Below are experts of layer 3 (counted from 0) of a mixture-of-experts language model. Rows are named router (the router's row for the expert), up (a neuron's input weights, with its number) and show model dimensions 0-223. Each number is 200 + 40 x the weight over its row's rms, rounded and kept within 0 to 999.
Before each expert's rows: a language model's description of what the expert responds to; "comes after" lists some tokens at least twice as common just before its tokens as in all text. This comes from a sample of Wikipedia text that the model never trained on. Tokens count by the router's weight.

# expert 21
Description: Indefinite articles. Articles and determiners starting a noun phrase, mostly a, an, A, this, another, plus capital letters opening codes like O in OUL or /A.
comes after: " as", " is", " with", " in", " of", " was"
router,209,179,189,233,212,228,269,78,194,160,165,189,231,200,183,174,241,309,180,228,203,233,198,209,194,208,186,205,239,241,224,212,197,139,202,285,234,179,181,186,207,195,222,241,179,158,149,229,141,211,144,209,209,189,220,177,212,123,221,185,201,189,230,151,212,245,177,221,166,203,180,153,212,231,170,231,201,200,195,186,186,236,197,165,153,212,297,187,218,160,226,177,210,209,207,201,194,195,201,247,133,238,140,237,252,211,207,244,321,283,245,227,186,161,290,124,175,204,219,212,193,182,200,218,216,173,314,193,210,143,172,180,214,256,148,204,176,241,202,192,197,244,247,173,237,144,163,232,190,130,144,257,232,202,230,222,191,124,267,242,186,221,194,228,148,173,148,200,149,154,161,148,231,224,128,239,212,218,245,133,130,243,178,213,184,244,137,209,200,188,206,260,214,201,262,203,163,164,190,168,195,165,153,93,177,152,164,157,176,196,248,229,225,160,238,227,287,166,201,227,109,244,84,209
up0,279,230,174,171,221,268,209,163,196,191,189,159,165,177,196,160,178,238,200,174,223,158,225,258,292,215,248,167,174,182,137,190,226,163,214,154,272,236,201,199,125,214,216,187,219,238,141,140,55,204,211,221,228,222,182,217,176,208,163,166,232,262,173,178,216,207,225,188,180,200,175,281,172,163,260,138,180,226,207,244,163,234,204,290,275,171,186,196,230,111,157,143,223,145,221,269,177,146,199,207,209,128,93,239,237,266,220,231,185,178,209,239,89,115,238,247,186,237,225,201,241,147,254,230,180,198,241,171,172,215,254,190,185,162,256,181,210,257,153,219,166,186,254,184,179,197,209,237,158,182,211,205,296,131,175,224,183,185,257,168,183,219,217,233,209,173,138,191,239,198,146,224,249,160,224,134,239,234,183,247,186,155,182,257,154,244,108,182,165,223,220,206,242,217,212,225,266,222,156,174,222,206,206,189,243,219,242,172,219,192,133,178,209,172,191,162,235,223,227,195,142,203,251,242

# expert 46
Description: Head nouns after articles. Common nouns for groups or works after the, a or this, e.g. the film, the team, the family, the album, series.
comes after: " the", " a", " The", "The", " this", " his"
router,163,218,204,172,253,206,291,214,241,223,156,252,213,221,167,188,191,269,135,180,227,196,164,272,194,169,199,223,208,247,163,209,222,238,171,240,145,219,229,268,230,220,232,128,107,235,166,221,200,249,214,162,260,296,155,251,223,172,151,279,181,211,204,216,253,139,183,213,199,227,242,258,164,187,139,189,225,198,186,194,173,142,166,220,190,161,224,211,149,209,234,172,237,164,190,223,190,179,144,188,251,168,206,201,208,240,155,186,195,166,223,247,196,133,232,211,173,189,247,134,189,219,121,162,187,190,182,285,122,195,200,227,136,239,201,228,219,156,247,152,133,242,271,179,246,171,134,215,278,182,185,224,272,187,213,192,247,297,196,195,196,162,206,245,207,168,177,155,226,159,129,209,221,106,181,189,209,239,321,188,226,177,289,171,171,265,184,257,202,207,150,264,143,184,229,249,189,183,201,231,245,200,155,221,215,135,131,220,207,186,162,201,209,222,193,157,158,223,241,173,234,225,166,117
up1,200,218,184,215,237,126,256,204,189,210,164,238,185,220,152,190,149,167,180,160,242,178,196,117,262,180,224,176,231,195,252,165,217,93,123,165,167,240,205,233,274,235,216,159,185,253,171,202,183,210,254,185,208,182,227,126,112,204,126,229,232,256,211,213,251,177,151,289,183,188,258,231,184,211,186,307,189,142,247,215,148,122,241,219,175,143,203,192,217,244,208,161,213,146,127,208,151,146,189,251,229,285,215,185,249,251,244,195,144,156,243,220,231,214,177,235,140,190,187,174,198,215,127,148,200,194,181,268,148,231,207,196,207,174,241,179,206,208,159,189,198,211,247,150,183,160,137,175,206,232,201,161,144,264,137,233,159,225,201,197,206,205,338,218,191,162,210,103,182,226,184,169,208,145,187,193,227,225,188,192,223,214,214,190,253,232,193,175,245,235,176,227,109,269,206,159,222,240,215,282,256,192,210,211,203,172,200,276,186,238,193,228,189,176,179,196,236,285,170,256,189,175,145,209

# expert 25
Description: Subject pronouns. Personal pronouns starting clauses, usually after a period or relative word, e.g. he, it, they, She, plus then, also.
comes after: ".", ",", " that", " where", " when", " \""
router,174,233,218,263,161,248,283,247,203,230,168,196,230,233,233,127,228,170,156,266,185,190,244,220,132,164,141,166,196,161,174,206,229,302,190,210,190,166,174,226,154,172,242,237,205,248,191,152,167,177,150,226,172,199,205,169,198,137,194,228,311,153,149,151,230,224,184,274,196,212,166,199,234,225,208,257,166,199,177,148,153,174,218,294,182,210,126,234,181,200,278,168,158,192,213,207,214,173,181,279,204,215,151,231,222,204,198,187,255,182,286,196,133,209,187,187,197,192,205,194,209,299,172,177,248,224,257,134,198,183,158,246,183,310,175,210,187,260,220,264,151,260,246,174,277,187,210,133,221,215,160,185,216,171,186,218,242,232,212,156,147,190,216,222,199,228,209,176,175,199,152,171,154,214,143,186,158,207,222,170,179,236,182,198,214,227,204,340,207,133,193,232,163,203,186,161,212,184,229,106,225,183,193,127,243,206,127,247,167,246,185,185,133,292,210,213,217,179,204,238,245,184,237,149
up0,178,247,196,176,168,214,270,195,105,200,210,194,202,202,195,210,211,226,189,223,243,221,171,157,145,189,181,171,282,212,184,183,228,195,108,135,164,200,247,172,194,264,205,197,151,218,138,230,171,189,191,229,172,255,144,220,219,264,179,187,243,268,140,253,177,193,155,255,248,153,147,193,228,189,227,173,107,257,149,214,227,155,177,208,183,230,266,260,139,175,254,202,137,164,183,235,260,167,224,199,221,251,232,173,225,111,189,157,186,160,208,173,137,272,211,223,160,210,186,204,177,229,179,248,262,222,201,214,213,178,222,228,149,253,225,210,150,260,224,313,191,130,182,188,271,230,193,176,175,174,221,176,213,171,232,215,249,214,190,225,217,225,142,125,257,205,180,225,234,171,151,164,146,206,251,187,263,155,212,236,211,170,220,251,121,189,150,173,153,196,165,186,161,200,217,153,199,208,196,239,220,228,219,143,251,235,141,215,318,264,82,205,196,219,238,191,208,236,191,135,259,258,144,198